Below are experts of layer 6 (counted from 0) of a mixture-of-experts language model. Rows are named router (the router's row for the expert), gate (a neuron's input weights, with its number), up (a neuron's input weights, with its number), down (a neuron's output weights, with its number) and show model dimensions 96-127. Each number is 500 + 25 x the weight over its row's rms, rounded and kept within 0 to 999. Numbers have three digits each.
Before each expert's rows: "comes before" lists some tokens at least twice as common just after its tokens as in all text; "mostly gets" lists some tokens that are sent to it at least half of the time. This comes from a sample of Wikipedia text that the model never trained on. Tokens count by the router's weight.

# expert 6
comes before: "0", "9", "8", "5", "–", "4"
mostly gets: "2", "Đ", "Á", "1", "3"
router:502454525525523488490504566457519504518502518487506516512526495506513509551540529481509502497500
gate0:493483453528509541536514541504513507503503512523542533469480509513539501501512449470496484455510
up0:508503535533459488520508476458498472478498466479540514530441496513475501497537491494476490529492
down0:513482531511483511544498505494449493480520535538466505496476446523419489521459522489518505478503
gate1:505492524486496466533490489488490522491500498480526534459485560468464537510472523484491478500478
up1:513465510519452494523465464532472506499503468470494517496496514461422467503499533473507515483542
down1:503530528505532479458519500541499513512500494525502540513447478498517475507488473509492508494516
gate2:510526475498518480508458548521512528522494518453537493511510477513479527488496503513471493512494
up2:453498485509484501514550490468517440471490472523515539503515527457520458511506459506533509510514
down2:502527495496441467482455544459468528498446473545527504513509521479495502477470524472546530525500
gate3:506491512501491483529475467478492481510512490485533504529476547530523465514495505479460529488543
up3:535523489531546517517504495503492544466532480494485525488520503468489530486488512511507440530503
down3:479491527529519486489460509536496513435490503475468515474504438488517498515505474570474472490468
gate4:499465519521507549470522483491526524498528505504551484478481494480487515474488523505542448470525
up4:492512517517502461521452479520459521526486482534457532506501523483521483529450516556511534455508
down4:511510513480535532472464494468500537458484531496490484512482486500523490542486531541480541522513
gate5:508485528500475537456468516509505514528473430531491481502454514486518544517516495514469488518506
up5:509484512519466466429519487494509505518461505501476519504508510522460487507518459510510535456493
down5:530437486449527511513497496499545500492498496472501507502488496473445488500482479533505506481481

# expert 17
comes before: ",", ".", " and", " of", " in", " ("
mostly gets: "s", "ats", "hes", "les", "es", "ons"
router:517480542476492531530535477520506485532499481498478488463518509456444475490477501533527539489539
gate0:540485489450553499505474495458474471501495521514519496515504502505517468481506481514522452512497
up0:535492492495533487503530463491541511507503496488506471519513545491518512537487518507535468551498
down0:477541465532508480526462505473454512491542469514490542525443484454509521511516511493520496503483
gate1:451551524492502541505466496504509478496491492467487542481509500529507447522497525528497510479500
up1:513496543445463487512554526444531467488453493487506485480511486447479499523472516518494475502495
down1:497457509508478541518486484486445473474490488527486463487520518536476499561528487524497492481494
gate2:524484521512499515535471492491521439511484528500511522520514527503495516516499470499471476503564
up2:522507465469474491456473478460499516518511524481497483525539502474516514503538479508540500442519
down2:508501509499522485524535527486517488544498487530520459489496544513536482514485512502530442482493
gate3:495528508443514533514522492467517489557486535507477528470479495495497524525493477504466510552516
up3:511540491508480442510501467494471561448559508496475520520499535509469502497484498518500502516447
down3:533488483523469507499510507475533500509517482506531450472487509511528469488534539511496490484485
gate4:520479522487471523532509472512532537483495480543532487539512497528456537464514510524470518513516
up4:456546473512503484525499485501530538525496501501479540529498479501495513479502533456469542484501
down4:422547476498511512458492530503502475486520524539434481487485505530490512497492503505504490463496
gate5:527509477495493461511513516498499502469513484457515499498500519476484519508475578468475488478515
up5:468485460430521511459510470471471514473503494460480469515502523506484457462467489465545493479514
down5:489469517523480502466482499513513560479487490473515529512507498499488527519491526481465510515450

# expert 19
comes before: " |", "0", "8", "9", "7", "."
mostly gets: "9", "8", "7", "6", "5", "4"
router:531482535468548487487482440464474504506523513512510473469515444499460533517492512492432526460527
gate0:523492521523523535534484491526486456454463547490535526524499512510482516541484509490546515527454
up0:481537494485519478485475498511517522527523472565489534507516494510492459461465502489448496485465
down0:505539538516502497484466476513511470499475487493502464525508486559478541517522518429513504491519
gate1:507491464512516495475515502491503508474487500489508505516516506503506511475517515477489496498480
up1:502544478495471522524520477506479483509503535503502518498437510490531519504524473488489482498495
down1:509484470489555491463520520499528497506528496491520473537470472499494469507496503492518489503521
gate2:477470504511510476473499511498522479512467519497482462514518504525535495518512532519487524500471
up2:461450528479499459528466504490468505488503510491465455510485473512475533502473543544466493496480
down2:553526501534513503476522487521504529527493543519535530493522525488513493478487489485492491485530
gate3:525518448476528456497507559502496539565489526519499490468510483509478503509507526450516457515517
up3:472476549501497530515505480516483499460546507473527477501495524525497510463481543552500495498484
down3:521499514523535489477487504484541456509463514494513475509537495497524478507466464549478475487525
gate4:518462500490504484531493482508483479515494493513498530567492491505561456509511496475490506478497
up4:504500509515484505509515504501510534514480497483495431483491517496456516464531478492518468493466
down4:495544524498488508516526519523514509495491501489470485479515527487514481490540453486482468542497
gate5:490448490531476509519479524521521438521510468493539473497495518514508502528541495508493492504505
up5:511513491482496532493457493473505523521481464509509481536497480482499458465420453458499511525478
down5:538501500491483523440485507544512480543543474495549491474508531473494524507570495470477516500511

# expert 21
comes before: "\n", "==", "-", "The", "===", "|"
mostly gets: "==", "===", " (", "====", " ==", " ==="
router:469476505504477498532462481452518476499523506516512548524535533486543511550468513462506520490497
gate0:502508474501518493511489537480484506501509510494530514461487522479459449526518524498490467449510
up0:496539498526542474522518526526488467539475542469483492527478476507521513515468465468493488524446
down0:520485533520512475467484497512520488501493465531473470466477527516441530488503494503493520516503
gate1:488501513496510428513563491507490484490514482504514490495484497487513494469476516500481497504489
up1:506514510444518536493447529504519515512502500492485495516550504503478457503513525505507539520514
down1:478491517514536491517503497556507548486515432544515495528550421454505465539482502507486479469507
gate2:525491536500553506519526547509469480513466472515457484496507543508541507503472477505560536511459
up2:538489505474503545484500531540518500453525506477504506525516500549507540509498520517537484462511
down2:494466476486508504480549497483502480559484506458514485505507473506543497469501493471511505510502
gate3:509470484472489501508531500517470488470488467512506522531485488507489495519529501524520483459458
up3:487493537466499479492506519500528485497508506493490515472496515477483509452450481459491495469496
down3:494496477426499484494531493494515514512481496488510522469471457536513500506524492510498474507495
gate4:504481461479465444438476477527490494501480542535484506502507508521494518509488473503520517502485
up4:487498483483440428477521534516519503483521515514537511506505492525479500455531526468529504459513
down4:510491538496504525461473494515502501545530499499505464466489500506495481486545523538462514500502
gate5:461458490459511525455522468496489515491549499498503488523538507521477489471478502541515550454509
up5:468499531528518519538527469486567493491522495594491486521487511514498499504535475513429541527490
down5:519521453479524490531514544486478529523465513544498488497542503514523459510513469499497501485537

# expert 5
comes before: "\n", " The", " In", " He", " It", "|"
mostly gets: ").", " Total", ".\"", "\".", ".", " ."
router:527484506481503533547493539518517486526477535502517448514526483502482487495510498478546514517486
gate0:514493509530504505510469482500527521490497555484493479509493512500496487537518486494457483497495
up0:489514518537522495513513514501549481509467485476472498515497534489534501520526466531502548441489
down0:521455530522498508443458521466524498536456502508506481493459484510500528510533494564520508497531
gate1:474517430500517453501514501500489469521511471515514498496562479492500490477508524480490472576466
up1:497532458458517468478470492513543535488498487499520496512498532448486512471503493487505566485494
down1:517458509480552498501525502496530482498472517492519521518485473452528475506526501506527497454479
gate2:485500461438491484534545493485532494503501508493478486479518516454514537483486516540481482508468
up2:487462454474515500509488460485540483504493531515502485514510482485494502438505506526473494470494
down2:527500513526502486518528547468544478490529498474493504492454518483496467530474522524488495464450
gate3:466519463493468546506492471467461513500503514543497482471489476547529504498532481522530515465496
up3:508473518484531486525479519528513495510556514470487489488488491484512482496533507476536490570508
down3:494494491511484502518522482519465468497469510485510529511486474512502531478548520503499498482522
gate4:523515517498511466475522493499466467488493529508496467514543489518518523549510529510539484493492
up4:506525485514526549501508494500485526525504506525530540477482445498506485492519528466469564533453
down4:509488522501541478515530543557502491524501492564526515487516506538485539462494568499488483513469
gate5:495504483528573474490501471504466482532483503544509540516497480508466508487518492506456535498504
up5:531498498502475489514516498553536462475487508498536477476497516479459571488461532483452514514453
down5:500494473468506491451498486485523515523499519517536514526508489467449507543473471502542473490470

# expert 15
comes before: " ", "\n", " —", " +", " −", " N"
mostly gets: " |", ";", " /", "@", ");", "|---|---"
router:461504445510531490484530526493486479517501517521518498550513475521468471502513539480504550515522
gate0:476508488505498517474499518485508513464503459540478516567499523483536488511471451538496491507485
up0:525545519503481524536507503466535468477492523491490490466493477533467496541450522482543523507521
down0:486527514471552525492520508531501518531498459507518472508498497474520548492507504534490453499506
gate1:479476538490486486489566526481501504555483535483475475486494475486497502533452503489473432464539
up1:449498527491479493484486497468524507463540519457520474521511473480514490516503503490576482452479
down1:411518557521461552494519486481492514485475505509507517470522493480492483497523516497497552513485
gate2:501513486471486481515455451498508489459513523529483461498477522516446495501496496476526495498526
up2:492495516486540514495498519484495509534477522471503478493530517488475509499522522468493486504529
down2:560482533473532453480447476512511528534522525487470474462523493504495492506464501481537478494493
gate3:506497512481503521491494476497502441520512497483522501513466510535484559536479498490522521523460
up3:477523478487540506477501501519494493512517479491445514494466519502519494472451524466506530484492
down3:467488470499490487470507473543551516476491521495502539441504506448478493484495510489522488502451
gate4:502515496518512500503506536494511518498517484556500500507499530497531514527502498465489507502494
up4:529481462490483477484453505480481535500497530479524505495527453492478507488532502509513507550488
down4:518474549524471515491522575502495517493496502483491511550500498502549489507555527506455496509468
gate5:477502499520497505499518507501440546530524491491516487541532511490492491480468533500481515479503
up5:531451530521519504502496508478577504477517515493471492480482495556482468496495467537462499487486
down5:482498441463485516447445532494428450537495514517495504506473488543535523463552506491497488468493

# expert 23
comes before: " the", " ", " a", " M", " his", " S"
mostly gets: " of", " in", " at", " within", "′", "″"
router:492464495508474527474467476479496528520492519483500476539536520468549493474503519495512507544513
gate0:492513485491481489480503488517500523464549505516472542510506472547547518561491504523523496544500
up0:539526483451475474463514475487474502509529537498500491492471453494505521496511506516510524529468
down0:498470488516474516499468529548482536483488518484506546490523456493486561528488464503515524543482
gate1:508529532461465513514512463497497494539472522499506481498489437470487509477546476488488495459492
up1:494507465532491544516519529529477526480501474538516505503504506491502509526493523537492490527501
down1:552510495497514474447491444477494480462491489468506476498489465509530480510517494517537489468481
gate2:473481483501480454488565464522514521480458502457530518506511531534520534485465549473529468471526
up2:485474520491517550511488492454506519493487571488512479535505453493538506527537494479484492529511
down2:503513477490491503516487512497506496466508447477522464485489481530473500522506527457498511518488
gate3:504496502519525505490532470543497472480509499474464494534507483512493504481479509563519540495497
up3:515493504515503492499494545471514496552499486489468524506506528502484473499477481447529452520472
down3:526492486481499497515495510504434480500519501538463530503455480512511499523500454519482464477525
gate4:438483511495537503527509524485560474511509518486499552487510514515490494490492453510501529497522
up4:489502475555519521521513464504541496553500530490477470520516476502524482494505494493469508510509
down4:479518485500491512469492489510492535497535529511495505543480507469530466495503478526504472522488
gate5:527536558469481463523476488490497471509509470521522504498479524520525489523486450500458527474475
up5:527498478529501493424532487513509513480536486486496488505512517471477507491511515518528499489523
down5:489529491528504514506542528507502473514491499518519511538500507528485557481464506474467518464525

# expert 13
comes before: " in", ",", " to", " of", ".", ":"
mostly gets: "ly", "ated", "ely", "imes", "ually", "ote"
router:476536539517467521442528523475469498498507511511489463486524468538499460478450501509488485476505
gate0:524519534496503504470483489519504516491471498517492512553476498488511491477506506508478521495527
up0:479498482475495521536445489507485512483521494450479477508502501470472515494486534504494454509550
down0:508476463500479527536485559517516507487501507479473518488495516487493530506549499465521499477516
gate1:511513494553498455523507501435451535494532517474474506514508481467502503478492420489495525517501
up1:500465542487481496490479496466504497546472518536510465487500520511503529517484542510529489480506
down1:468451500472525531518535503481473509505486530506464519486532513523515433493470500529526431495486
gate2:514490534535459496497505515510514491531489504499550474550510498470507518476515476485516512467486
up2:464476497567488511466515489508518486472495476520525527491482531436505519494486476496494526486441
down2:524518509450474536537463498525533499480508509510507481533513548467559522484478470495535504549493
gate3:546539522465498521429530550531490531508516478508447490508527505499505487530517505434457533496499
up3:449508501502544509500496485475516490529509490499527520490475529473483496524457496490531496531510
down3:517472445481519469505561507511554495481541537459571519510492497498499498487538505480537513467544
gate4:496476538518495507459509491503526552511504487514508478519497434529496513500489516515534498514484
up4:503559446488538512535468509458516519500492465495536491495542471478469534488496451451488494505519
down4:490552532471564476497522481520507508526524482584497506539477494489532493458481504516496556511522
gate5:519534507501497501497482515473515532502503523482545510475493525486510499489543524500504509455536
up5:510494511481502552503520512538481504494526506499474516501473498495487522470534523483502529551507
down5:504524475516507473492516471479463459510515527499478503527468509488462492503525457503466437500493